config = dict(
    num_hidden_layers=14,
    hidden_act='geglu',
    num_attention_heads=5,
    norm_place='pre',
    rope_theta=5000.0,
    rope_fraction=1.0,
    init_std_o=0.0,
    learning_rate=0.00168,
    beta2=0.95,
    decay_shape='pow',
)
Below are experts of layer 10 (counted from 0) of a mixture-of-experts language model. Rows are named router (the router's row for the expert), gate (a neuron's input weights, with its number), up (a neuron's input weights, with its number) and show model dimensions 320-479. Each number is 128 + 24 x the weight over its row's rms, rounded and kept within 0 to 255. Numbers have three digits each.
After each expert's rows: "gets" lists some tokens that make up at least twice as much of what it gets as of all text. This comes from a sample of Wikipedia text that the model never trained on. Tokens count by the router's weight.

# expert 8
router:102115176170137129138151048128142107119132091187089141122152139092160122144123150126112152134139089131148127084096161113087146096136149118113145119152127129113147110161117124105153124147136159118137144106117117126168150116139121117089135106185139119135108125146119100126123092130119139127129136176148162123134129127123187149137112117143148173113127115112169131146127116135115143134134152103136105086145107119169122122155126071187104098122089111128114165101142116120123176173166149
gate1:185148212142127119132100102103148121101164131124135138108130163129156138150179133104116119139122116116115147121103148084132171108100107097144130123165152115152126140164155110118161137138114140108120073088130191075144168133107122104090088104139110133128126128142112141127149110106072105106072140144084157102078104122116130122106073167156108138133154150111136101160129104134120135145153156134188105109154149127145139134177123087176125110143139113142144124158130124118126135095111114
up1:141086144159121089109134134171142127104118105103143123130160089125099150162096110159123193150160107114096116138094081132152121138113103175113141128141107102107142140132101117088127105133099135130149136154146108119100115118165143102128109127107155125121163148104073137135151124166140124166165130126135163092102124099129119167120130116136123094133135134101123120115116139138134090153159131148128104121087119166163116082135139123114109116127106134096113129130159052091120091137156147
gate2:142124158128113137132102082141133129116136158134126119153124160131143108163121116160133123108161132113100129086144180142100151080101153142142139138118183162132171121105152134101160118131121123118127101097103162134149125148109125141161071124150137147094116127123136060158097124138118114097155154149105102162134152140094135082089120103147109126092161126137152130132104115141119172114150128107128115156106099124109136111130116119148151113110127086145133101177180125100139126163099114
up2:082122142123134118099088105103105158110139123107136131147089143133136109134140188126141086145145132131145130110080155155124137143151136159156174125161137153144125062141119111124121081126152110123138113133119134165141104121104094141115090127130117147123139096141120126141068131090115094122137150115124158129132121084091147108107161128109184132104152122121122141135135135144098128096120112099145121104101136107105142105134157116109173125159109103171170085144165128119103097130134116
gate3:135141159149119094154165117113180114137126065112137145103123130119152104110107130127143146131135129164157125151099166144126130139120126072115123113111146128136113150125146118135122166136136138144084176096121136138114134144150117182120141079190135146139138105123121131109094086106141088132104115114138135110139163126099165108088101149148136139121085154129136143129114129122120121158111104110149196151169190118153141135138124088210100088148099143121095092145114117115116183131125103
up3:112140149139133146104128102130141133093114119112203159120115180118109094128180124082085117158122126177148106114136138130128126120122123138151095153102134129109136149131141120174117087096083138146156106083115105175119123107134170099043131108117109169151159084136136129164112127156139154135159099086120171119114097141164118093126175106113103104155098137109139098077161090141115126150121117099135120157122125143117108127106087142147121140107187138153159114128176151144126142136142094
gate4:123141135112102118158142123142155141120104159150086167144118146148116121135116141150112143139118098144127139123150133147119146127119104132133140159134136104126115123138098163143110095132087126167134133145151093134133090130126074099153143149139128142126147116090071141142095139141098112121135157133149132145106154116142175110100106164133118102130155140092124122129163115105119128169157110155094132140156139130098172131162116144133137111152095146115109110146144136109081153104127167
up4:084133117113127146145117119147136112083132151116132136161118148163114095119147095132094137139175148130151102165103086126147131161147102105124175131110091142113130099121127153141127101121116121087135135101161117132159168093108163129111149068118131140119161075113131150185150140083134100143146149138092160050135080111115097093133134120118134091154089111128149102125114162106128132122182125123116106110102143145137096153113140197142147145139120161137129123153146165168093089126147118
gate5:116137127150168127169128174125140135114139119137073167132145126100136120120134091157086122109127116146093154142158155151157122130138164127149151135124086124137135097135100144113106136142136082172160147138137106115137135161126138156099088136148137126135110135152125110127135115128155152120151122136114091106150137130131153138104124112102119139143107123130067131152149165148105118099144122115110130140157135097132099113102173083104069118143144132161144121132156161144075144128144131
up5:114125115145171140126142134085116137116180106177123136119077131113071135103128122146116130129082111154120119136157148097134118107113160134116085138077132144126111145126140190111115097121162120193111151106138122122115071153150150115094095138136143133095155161113097142101173153112141149122103131141139152153120146111132151119147117145138133160108124136107104089126124165114110122183131134125100129142116128106144140087091122095179086111143161115164142104142169168129082121123134082
gate6:098135111071133121102087140126122155157107099162111118145135122118177118156130128126120151100130108134140113067082147120104127142111133084157143123113134167102131153147124176134087119119108146103143131108130124113142140140081138057121100107122126141133142168090119128153087151133103124112138099108146137116107075136123159136101114123111114119129111123104123091125131124142135137179141107169118140110082092117140099159131174078117135122139137121120171117134096105151118109112104142
up6:107153126148084071141097097163161093141189155149122145136118136113143135152096143150099119134118139144086121060089135114139120134087138150111108089124100163145130162156149105109135126097113138141135122111137114093115134138070167114145118133162090102118137155071106099130116113113143130148117097139118170101148101135132120111160109118133103171118113131108091119110155074112127089139100139123147111111117117107089150121138161111172125134164169144141085107149123112132073098122116123
gets: ".", "\n", "|", "'", ")", "=="

# expert 7
router:129132140144173119120138152166111097075121147149093126143096099126153115152161170141091131108108114100146146139140103126116127064084092126133099138148112128138125103122133164109164110148106131109148131133108133139168122118147119162110132106219140125126139137129122152131101129107109158153138095160112123133120085136117158146132131113109107145172090102131121176154154149069122104133087132110150116134130124169146106140147132137149164127126080115093127147119136174115101114154115107
gate1:157123131146132174144124151109145117136121161153141117151055135116141158176149127124155123129141163119100120100128117147125140132127093107172155122153136086165085104139146105105118138139106095119120113153123076113104127127145158119105144113127152169164146138162121152110142124165117116140122146120144177123160086136143151092126114136092151170111153105169161121104141140083148152134138147109176070152140114095091107183131101169106163128122123167122104160118111128140154137155146144
up1:134131093125130100120127111152112116097103119131095104114127119146156121152102145115141124183120146075153106127112112132134151144092117110125118120127139125120115121102166104094092147102051125122146130120108181157139150109119086149136167109145096095156118113127070110123109121124152119137083137139136130149137146124108127136133100098101162160151125125135125141140098182126139138135127122123104142149111135154137118132085074155088104084095162122106155141130122149139122107133105130
gate2:086155168139115135108125159140143107128166128113114119069081165136154113138099136156106117122159133161088145122123099134108120105135121124117090132149163132092108112161110130152106124163164108136134080082109129138153128081120124144139152126125122149124144094178101136138140108089097111123132170107137102143159087125116193155111144113104123130106087120144134154094137122113143150124102095119096110151102138127128119156105129107143147153091134156139144124096117090133086136149129096
up2:106095137176125114097172135120110102170111111113116098128135110120132176157130103123125132134140137143115141178163131159148131105132119094127146128112130080126133161137142178102153124104110149129124134090172127157121149152106076153133148154108125122116130112102139184113133128097131145108146079152183113140137141116125154149137147127119091119146112091172105158139155134180122129136154145123156143154122149146127080132126148107078112118159095157152093112117116134137114147126125112
gate3:118151136056188110123161132158096092088101132112058141138130119101103109151127153104103109105197146134101137162094128088149126126102108137126154117142093138156148073151093145156118149100097129173115104114108097129137111102141148086180084126127134099109102117145099172131091106196168107118144129093132110110126146108121168152132134134136124127127157161119156119085122136113137075128132173113112096134107151108153076126110117117153132147082108131116141129096154142108129098133139084
up3:076106103098071171135136085142101151129129082106111113118159146122092087155146126138138118083138139132113152116173104147092103156145144120132125166115105130161093125127154127136132098155122115131157155138145117102126135137153161134139176147145125170146095088095127130129089082093158124130092138140191166111116103102107138104118117131139074113086178117099162115155117142150114118150090141142091115175132124118118163107179108162123181091124112134143149108116117150172132104135129129
gate4:123114091125102110105122158143131117087178132082151154114112090151148150151128117180111146083168101192090130134114080133097111078124123140140099107150114100125123122137056160121095088128108140116118138095165176099149140100125142117176096133167112130132107126106101095144113125120141158130100111117119144146138105126122165137142136077084152126113183119089097131094136139146125159169130131125148147117126149166097085143142131090210136170121120133102158143127145098135113116134125140
up4:132128135151082115138148178148084139149070116167150135197137132118135088153108133092201166133125140080109108104105131095090134170121153166082159128125128139127130123124134117094133128106112150093158140124094132121090134103112156163151122096132145153122125132100115097173091139141093144145122114128115120119103135120131079138113147108145152103118141156115115133155141116126156087119137111177114085119116138140134139150129184157103146161126121123147077148118070110104158134125107165
gate5:107107136123121180089154133137123071135160164118150108133137107169162115185136116122147184154148121194119137157100103110094110110092139111187191096143134117110152141141112138132142105125094159115129146074110156134138140120143126123079129091176094094109109129087124144140114130138095122113186100096151143135125095154121157151110133146138193128140188137135112138144141170155118118156127072164091105120121139148140150108149148123076132162114133112154142184160109120151137103136140111
up5:088146142164106132111156166156105111154116140148149150145111145154176164117109135097151088154112108097111150152116122142085139121133105120180093155118126175145122142157119152168104141113155134147120126147182114163101095062127140129110127127153143118122112147143117122102116127110143134156143126099084141130179139122143076137099145079128130119106113116127126130118108073134110097120099130124119133103150135122138151132079128148094144103112143101137097137115117164129135161142091112
gate6:140104162108154142104120098137105119130136122121172140142118102141099128128141163156096094127103123095147145102106113130111104153133104105084169158105132132134106093107105133110140098133108124143132138122102135133142114164160103146114146124115141089111138104131113114132132140119131094132134135221114124157118131129111125115096168091093132100126141095103090129130140131144110086138120097114144137150108147063103118151146139116092150137158114109123157155126122109163144126145151107
up6:144148135091129168162137111164128130108139159118130121109152157089137135154112124084125118137153103125092129147116113115105160187158172100088138172127138117139095114114122091157129134145126128135097145130134095096172171114080124141115146141120136142107099153133123128126133125163129125113093075117137149120103124144143149148197112140124159104123106105092124095142141083119104144137138117134127121113133133149099154093122137099105121171122153103148184114139132127159073103124076122
gets: ", ", "in ", "and ", "a ", "to ", "of "

# expert 2
router:138142153134136145150152125182096106137123092147156088148129137132199109190133212132114161122130122101127091128122099152113127115170101125114131106123115143136159101126088138110134126121084158123151123142151125155108118111165160134102079136140129116118120122148115114083122128116114087145141102163101148106124151162127158086139079097158098148138102131134128154129164124070120116100115093145124185139159145137143159118126132127136163185140122089115140109111184133109124128110121146
gate1:104116148096166099126109130082043150126096159158146117146118128127150133179096132141176153131110147130129105090114096138136121120127165121130116077138110112140119094111120114164076136119145060078113140103126139147169079164119153107059101124125130122160141136150079115102121134092127114147141120145138159100102093134101132151121145139144120087152082126155115124120150105155127124104158116105123144129120126133164120171139113140094107112113121105146152149132123127106127129156134161
up1:130123128101142163134121108118090125093095129145090144127166151106159125184140147132134139109142159117121157164148139100120139173115156128111158119168163164133145135152138120149050151098140118148076105100157173118126154117132150147114146145189139135102142136177126110153166136135142143109116129108121126136181115144127131110081136123097117081114094128158121127140125145094158149135128105152120109133107142138108110111127124146077162116086119142151132157105135126142111111153119069
gate2:130105139160112178119136087129099139103125139108110117171057120131147175166137113174118118150169105106123150135117113143136138161108135104128095112135150140153098162154167111092096127119147117091150190125142113133117104115164139130159160108105092085092117138131144153123125130131127133127096100086124107125119131175161141145110098157111110123087139162144184160103128151153132097178156132124110168133153145117101117124140124145130085097118129123120089102131121126127121147107099157
up2:137121132117106125098144137130131173142110146157110127154139162137099117106127111078146161144129132157118136115099100136110132110151143124150107124128130153116141078113135111139152075153142133101107093099115126111113100130157132083095161137136114095081127133107092168142149132112123085129143115103153135117134117111155138100134139156113149107132090158133163096169104115129152169121128166142133064155121124158106167135137104116108114109163149158104142111113164089140117112125148137
gate3:170170133148167161135112108117146127143153148129135142102137158098151098135144172086167122150118109140118120138123124120176129135154158140192154122148129123077133152136139137105181108087124114165119124115120156084152160192148160111124116099095153138113128112112121158116147130103150129162112095145096119123138124116120103142121134149105125150113162146133123153088136119125084182110120101118090149144159139110101166150150119090130105134121166144145130129124118168168109088114092129
up3:113157154099074114112161131131103166133161124129156090114149099160125136118128078129148131099143132155107094100123134107127127127118147134182108100089126147090088086117141106130143144134106130120126135133150129115116127109085105103100144129115091161158148174078120144098078123130130159080118148151174153147161142132122162114129156135091143100130115156137144156128109119166135101142103143127179167145138159114129103135151127118132100048162158119133103066159108103122142134123160140
gate4:143129167166129141114104117115071141125150110133121128147124107166110104132116166112079140134107074152136096132141127124095085090087137098131171169126155166145137097129153103143126136154139086117111098113123161166137129109116119141116128167139128117127087060188123145104141135152099140113127103194118130138111104135113144102106142083090137124151151105105152110144153076096089161143092124109101117103149135151180119146132136104105150095150111111138127093122125117140130138096145144
up4:172110138122120168158186100070111127131130181125125162137067145158133093144092084115092064131146159170127112142111136146129128100138146104132093125133128127094113132137150147127109132120194154113122173095162160165135114172158150094114133109092118185124088148134094119103096127123106152114188135129134132132124115127112112109137132115142081137116128085135154131136103124131157139121087105121162159138104140139143102125157127120143142161073124129166119165122154131159140126099126116
gate5:165097126140137107137161078090103110165119114104123120120105100076152118153147177126068068118109130109115120151133135155140088122145160105138136114119142114093097084173081155129075100127172133135131142151164158159153159157153142142119082090113144132103121125150079130108116102151135116123149114137110154112107076126137139127107112091128158161086125106134105202149144118106194095178084111146139123111138138106138168122141143113096113137124131121119130119118146135108119169162107120
up5:153118070076125130109095156123119114125125131138157099130139120071137141114089107122135159113154181147165108156124105138124075122102145125096092095111145171093163114123137126141129134134153176139162118136116086151141168131131101138091170144109145171139140130130140175120150132093123110139123121153101123149072085133142133128143125137119123106131084158104130161122158112133142126109134135173111111110158149115191170161135085122138148095131143129086133147156111169106114125131148147
gate6:145114155108038114099108142116125110086167137109123128148099159151174128133124170105107119134111155123111130136138080092149123133124178106150119131161098187109145161165145099169143115127111176090070073138110150106125136146120115142143125118168096125142126107137127160127139102121145116135141161118130108159136124177105105136136144122142118135130153165143110130116127149130102151111094092144141146138107115103177145136152180097095111138160114114124123114153163085105105150117140151
up6:102135115145123163118171130147180125120149075129131095148156140086129140167102118142090119138135126142139137124104158116119165112142141136111143152088143122205114121153113136116139184080159126138126170111150178114145111141118099118133164072091115096145135132124140155132146151119122144105134135132125120113102107109143125093129112139115128139115109152126135089110149141132149133167116128136128105142143135145091112162139112140147129100123130108162124145155086130089115141119099138
gets: "| ", ". ", "201", " ", "200", "202"

# expert 6
router:083127139176150153085149125141105093104101122138121140121113129096175086127156128147111162135142084108130082168120112125092124130121154133130152104111101134143154129119130174146132096146119131135123123125120138127171073106127153101102113128137118158153137202126163127138100109144084107125128114125149129098111159151142147159132139125137099154157103093113143127100105084104105111118124161085131120169137131105150124073118098139183142173124097080111129143148164159103118124109142104
gate0:105146097138067116121109109111136139142125119060174112131124149126098108157100144177130137093124151121155098162117127131184106154101114131132158133094087125111105125109166133137136143101142173122128094130145185130144159141171129112153097174142143172140079127120146170165048137141099123134128142134151120126117137134140177120160150150139130080119149154104088183070107100129118111117147107084134129117079143064097118124123077109141110149136110115127138139142131142094154119128137101
up0:111149139143117128159098158115119141114132116131162127122149161121105160123092131154119173136099139126109105154129082159099164142126143151149133086152117109144149119148125133105062136111139150162171121122125125140134148129114140101123089144080106124124121139153157116128115121133129142143137126098137109164163125103177158133124116149125139124108142125105117139115121170111143132124146152126116130093138108125086159127120157167136124144167113140156156133143175173102134085094142147
gate1:111159092107155150101116185138070167113154107093131120096140132101125127143148117174113116148162158192111161145138077137128121155120166116128130144085106128109119129122191120143154137168126109124113102107102128083105140157162175119131071118129107154143089159116124149164128133141115112114131124126142114118141090093114108091120135153151142157075123160143127101140130161098102077106129144154126097148132089117115153115186131145069123138128102104084155115134145105111145122141129135
up1:152142118157144119131104121123119122198132137091119125106114134134089075099108127175114110130097137160134134108141114155176134156094134111169115093124129130108126096112128120118116152137140103114152146155131095117120147130155135118100112107182094111110078160105129134153127155100125108114156158136131112140117151134105131082122104140145115159119105180137133158145145149147118124135157115176092110113146115132110156118119155173124128149147112104119060154127147138125143130084111143
gate2:138119161118167107138094114150132106120172134138135118115168168116157123095155134132133174154122098095154114155096100118084101124084156132150123123129119150140137101132138118125113100113107126123120145127148128097082147113167176102139114116097146156109131141143163143086124099121147164129140126125080175136158172087054167131118131127119142125137153108155151155132139121139146120136150135152157111123081117102153145110118069157139142117123143063087147132162091153135122129155121130
up2:156101093163100130157112136147093106103083131125168140136142138161081152128097170115109102118132116098113085120127132089121152158105136123113124201131147134137123135114155117166120157131115075178150115122134153178116105120121119163153138123090123092116150143148155118169131115101133104145092139150112137175092111120167134131120151112117122102099118112091145147153132154108116162124079118131124091205115110131090105095146127164104127128113111084121132098141159109126089144129149118
gate3:112137131168137112092134140140160129152119134133131111159113145086118159142123146148167123130123124155112126142114130152129126127123093158145128149071094126122112100151143104124167142124133104066149124132127124115103090090109112126072088109166106153104140128128099085137137169110102129099122119150141165143168090130122123119144097102126139057152114111068105114146089100142121101126105093156133100135127149133106107149155135091153116153132124144089085144149146134152116087128108102
up3:141130141104166124107138148109148155142095129116132104183122114171119173136154134084159096136087161112136124141147114116094126089107108176192111147198156140095162086157141103095098123130136130110111126103126139153151077141150135111104091134116142111086116100099124136136120135098145131182121133083147099123104166141114141133100124100153161109154145141149080110155132105070109130127114114109120151134125116104116131144058101150166155119130161183166101116156147106111136136115089156
gate4:159104105120115138090125104135141122075139098116132114184121162107108113154142094108107127115125107143128106133146108125104133107138125106124135100130115115132110101155130141163142106117121109098112128168095172120115170120154101135122128149109129148132139165155139120105093111112162085100131134102082120124109138101144118127167140127138094141091149104117164144137100099125118149171152147078116126114101111089155148109153113125092147117104177117132144120154134152145139079114084123
up4:081126127112093120100083109087172114098142117109140145114161163125142112134122121101103163117124108100114107124157121095134102109158120142148153143129076142125115169155108116140134134114155119126159120152100107114124120125091157122108107131124146090150131142149140098088095111078145116111142111133103102142072078121110080109170109065140120119165113111154121152087160106157124152138106178104137159085122178133125135128080141148124113149152131088083151139113072121090150126114149154
gate5:099108112139111133126147112146131148090114082116146156141137150113126088084091161146090170068154060121139137176142124115096132159147103099138157101130083090095144142157151111080147136158146112139148122128141098115115109123135097123163146125120092156155144118126096093110092121129124150087124145116140118111123124102131108143135118155139109129096145155137147138103165088097169149167146133064123130124143144104102104148150114170159112151112138075148169135117156077189091150132113094
up5:138181144121117128079099138136094097084103125136140130158124141151164127140128150134116146126117062122108118119108109146168169143156119103125074133137156142097100126128132132125094138110127140170101108109124140131170168127161149130169112087148136139146093158110130169109116115112117102117095122134120166131112125134148139116168146128172084131128120061138144124141154114145138144114136133172152113150151099093132103127129114111138135103145106112114158096111119046132076121147139147
gets: "(", "1", "2", "S", "A", "K"

# expert 1
router:100157146134140124111135135076157090117162174124143092110129109132159113164130167125133115108119097129142114157163139130126144157172139177140109143122124131145121074107118111152133129089106138107153143120144116099149095105138117104083087133187110150108092179124137103160121126124073143120182073173130113117146103135141160138129118095097120128139101104123111146127110118120133111103090123131119101144162185082132116135129128106106132135101089104102112140133134137101133173103135109
gate0:111097136124125098134113141156102123127156149110149128114137156141129140131107180159100072150168109155152089136134142140134113156094146146134152122126170126113076133131135132124154129117109098078121127161143113112114171125110143148127143109122132113104131126154126124145100140123127161084108080108132094122124084131103129124120109119151139079128133136149153141149102104169106127119139129126147150120138143092144121140093145135134119123154139113183130070104125149129154117127105129
up0:153140146160122082129092094100183155089125180151120135125157107174123135095090121160102161153121116109132073114143108144120183139150149139090108171149103123158096140121129124152128111098144139119129109095157152137101125116142170122136128135160165092133160128099130117155151137148155161147111128155138171117138103171123138168145097175134123131104139149106144092072151101144153126110086142159148117156094107150104159103153148131133094135132140142081127118082154094151136155143088107
gate1:145139105164141139095126138103112125079123124140147119162113106141131160108155176087134184103160123119116120162145118114133113141131128109121146135122067147189144132086126111110141108176111094129134104127140119098151136154085100110139145152125088134185099161135127101104143146078129115114148152121110128109143102130166138103104159115139167132113070135136141159146113105154117145193096093130104097130111147111153121122138106159118127087091114140128102133131123123148170161128174114
up1:129169167142140125166107131118120149151151090150097138150125141147116138129156159122099138088155133178147122131084154135101164111123129100141129167150133113090162107136122154133114134148119166137139149120113086156136164127127137077138127142139179097104152151149119120148134153157098122134135138101107125145168129111100157121151128130106090093134136123135141113128141122116143154152160139151146131116095140122119133099146138117107133135141156092090136115141099128108120120152088153
gate2:140135095106108124150122139135109121055123139125102143140110142177099108150160152151134118151114071121069068131130078139134127168180111117107119191136125112128114121099120056140130166109142142099139136112138105135141100155121114131122137117100115155147140083156137101140124141116106132124088089178114095096150084136124120117122085131117114091139104128148068144129102105135095088102119128158133127154128158130137121106134156159142117144123117094097179151151119147116130111111144152
up2:108154105118146105157141140177112168084105118140122067146130114140127137139154141112122096141142172143168145114129125121133135124113126092134138104095169155125133126091133134129148162138136103119159132146120125148140118093173122108109110135157128138125175117120112113102145126156107189102128108114126128084115178100112120126101122142054135121200100073181144133156153143134092107146153106102114110145131105103108128171077098169142156106121085112149132130139116138126136123113145129
gate3:170123102101126116130100172154122132113152139144145135134137140135125133100123142112129068100146130128082124126145124126146128135158144135157113112117093129085167118120103055103132125063173151123130143147121120154136154104097113143158121138172156128111126146142108116089112089121138152134157102134142123118168081142118175125118118090108103135116151087115108129138137092130156111109102146107158103145099141133116171095138101116172172142089108089148126091168144132090157130109137124
up3:166070167148137096169114128175107131133100153094113098081125114106147146105174142082147171161145123150184122120125153107115123129140141114116152114104099140106126138162132156159099143132107124098171149125124125147121135100159119088127120116110181145123136133155142103113135141114136168121130136099146111140114077149157119157131093113106102154124135124153133138157079140131133126100156141126165105154110144131144111129089082116149143101122134076153132098156130152141134120169094104
gate4:156095106135133128099143128161154120091130142118084088139119166152097113103143140087129107113053092128172099155163154166104139096133136104132148187115160128145113099114087097131138154124093106166110149139080172124131117162086107120151126114126120141091105142129094105137117193138141076150135143177132129134133100170124160099155156127097123151110148096118068123122148119135135159106092111126118156162116156099169140134110098108101125115155126097113162162116117134128118136130124127
up4:152116122103139161121152073124148115115147129103122098174155097094138115161100101127102135134087131180114142137085097089139118124153108134149132121121166128115128145160158089126128153133118126131096128105111146112167109136099130115109131123132114160116162146159112174120123137106109138122169142099122116168140173134137124141132128124107080101180138115110139141137164145090125124158193166104103132126131138146100121116144059120121111101141128125062120151128121143139138088119142103
gate5:133133159128133112117159123095128123147126098121205135128109083112160140141148148163151136080131118118108108144111110151122117102080120100083158144176092090136085167112130110119104137178151127102100114102148143088150134166130144128124097122134128131111122161127119148123160108117091142153141139122125152090152131116101123107089137137144126112172121131130092121102107104109108154093146120141128143097111162076128133119113137104135155086132124107121174106135103074102145160117103144
up5:149099113154125110152175156137076049114107135124144101107139128114156121152078155095111098115125143142120114106092093133181153116170128094136074095096142155166130156119129097096123148153129113137091129083175129120127133154129104114167132069139121151125155137093136124117129087139137170173154134103088130170112163108115085115161100127141131140159131173145132099106122100122116128144112122118134134161092102088111127186145155097121119130117106119144138062140149133159097116128140086
gets: "the ", "of ", "The ", "to ", "a ", "in "

# expert 4
router:181136170144136153101155105101137131117145076106129137132079094111184124133143106102072160168117105086133117151113132135089127077109153154147133134145126116131159134140122132160134145163131116115175127144135134089122106122123122113111169139192121145083142165135148129133108104116097120171128084179132114121142133100156138116153115102110117146158111133088119162135139102102156135145128101122147175176137123107104153128151163124154105105158104106119131137126150141093089150150113107
gate0:119141153146156096102127121158145119113166137077080132144145103086149136120109143109130154137111132073098113163154120112131108086158152127148141075128137144137119148126134102100130083141114099127108104126093128117131161146129124131103135151160107131132182153100143122139125124162124134150136078187136117088129103141124159120124159139154090136100151132075163146095142137120142150140075117141152126140091075136137150127108134105125104173152117114154159100117105122096160113179131120
up0:093133126149109141127126079142124136142135130069113110111087156150127155140135113109151136152140141077110148160124129134121120114143124158133113113161141123188087113114147141083081140144115134110145092103120138097105145130154161090168133138135087097154114137129122161143114128131139137135161092108155144081118132116118114094081138115083137121122144130111065090111086151094121164111150142128096181149148138141126109173119116102120104111161122103102144131126092141111110164096083138
gate1:140168135179149148127137095104126143100089146072102138146176140107141161106116138116123108138108114138103126143108134102125151133141143118097178114131139115140095181138149097150081166124137103111140105078117090130079104153111108131117101101128129109146135089123142145135082118129123126130145144130144162108176097125136114139179156111167107102133132126115152138105130149135154192138168140162153122139104121119135128145158134145096160089168099075136137142141112092132148136163141112
up1:125149167116098121154181143078107093175064163097133165093151117135076118133119137114096120124118145116108126124122127166102075119115133112112114121151127126111133108150095111117074097108155127145105117090140100123138146140078162127130123115119131139113114083125163135120156148112093132138102108140055120120092075104158124140136109176059137122132154128154134171126131133113135122113156149101171173140158185119105165125117109130133142146161149135116123126096125149107115112117137151
gate2:125117126159104114139122158135118109163140084098124112109062139133108145115152105140141128161144114143137106114200106150119120135167125146105149095134095127158140146108126088145115116114148111112117155125100105125153120203111175068144155067159102140105099160072155106117132173104106105133100140164164126099130095082096156113160145117124138098138151141113157155125098148132135108125150114089138134117085086129094133121133050142085124100126196122122123132093148121058119139125132122
up2:154137130113107157093123122105121093130154135121118111101108153088131136148138120115103114129184146106157103077158099137103119095160119121103117132104126121110109110118147126128128097157127116096092125121125112106068147138136160071103119156109093114134104109159123109139137123124130154091118101107110149135122171161112093125148104133107089123161162115151112139126094131114176130142103158109159123147158162117122131166108137138151179116132134156165170154165169142127155117132133117
gate3:166158130131132162172166156139132139150126126140130076115142090160134123140136130114147177136159104153154143148119113099098085167101131127113181115132100182131122115144117115157174120157140127104116098120101156129112081118142123130124141150110127166129113132146160088139136088128172113161146134136124128152123148122112129141117118069133136163141106119103116112112076105173140114164113106140154154142113116140112140135140161093138146135133116169084139122140112126139088083139112108
up3:135177047134136119134176156084102094128106133153136130127131160116165122111079124145165123175136158127154129175139097129137167149153132134093109148122087124128107126128135125127131174139108083099147112062086143108105135098161105152100116140159127116160123178110063138148130153133096109117130123103140111139115127093120144139110125074118119147099166131148143122115132148110127148165100142089123105137141135117120120154151124114098118139120147138114120135140149139135125113138158160
gate4:112102153112134104117121126166132145154086147116138123134090146152106145122149153109118122133155123082145102099105106126145146139126144141134146095150123145122146108136089092121125151156114139120184139156095144135160142116099160139151133147136153112116142121117144093172114169153110175154146109148139134132126107137124099141180103153112168134150083069123093133171113112134160096141162138101171088148131093111105137137115142072144090154140114130115154088103135126091099121162141111
up4:114136136123182105102131120103146168134119147117137128120146132150144131110110190163122096104127147090163145135146122144104092109106120112133115156078119188163082153126110174160093126178109099155116139123144121154156131102130150141116131122146129120112139109123130107128130132134148135161116132144113116134135098173084137115122104128125112127157134121080166189131120113130093141142108093171133107108087127103143107113076110168088105118142155114129094111151122146145128121108180144
gate5:103137175153088118101119089145155180090072144162101113147149130142151161138134107135122135109159118093160138097151139135112134187126151135107116126104149139117135124101096104142112086135084108104132132133097088116133115155132103132110129099109124113146104105096149137164114167087104139189077150127148153095135106132136089171154093133134171136163120197119143116138136116176113103119127118131120110144149131175091127156174128103122133146098123114128118126144091114134113158170105143
up5:117149135172125154144102151124146099138137126157164138122142114185142131084117157125123100117081126126151142136152091110118128132122128133108095143143068124092110137099090089148123094124133085134170106131162105107122135122138115086153151126135160178113101122140169133167120137147122098126130140137136109133138121103135142136149110104145162081089138124162098087138125146090153108145085104138085124131166142142120159106120126157138130156131155116158102132145143134126084108130098159
gets: "| ", "\n", "\n\n", "- ", ". ", ": "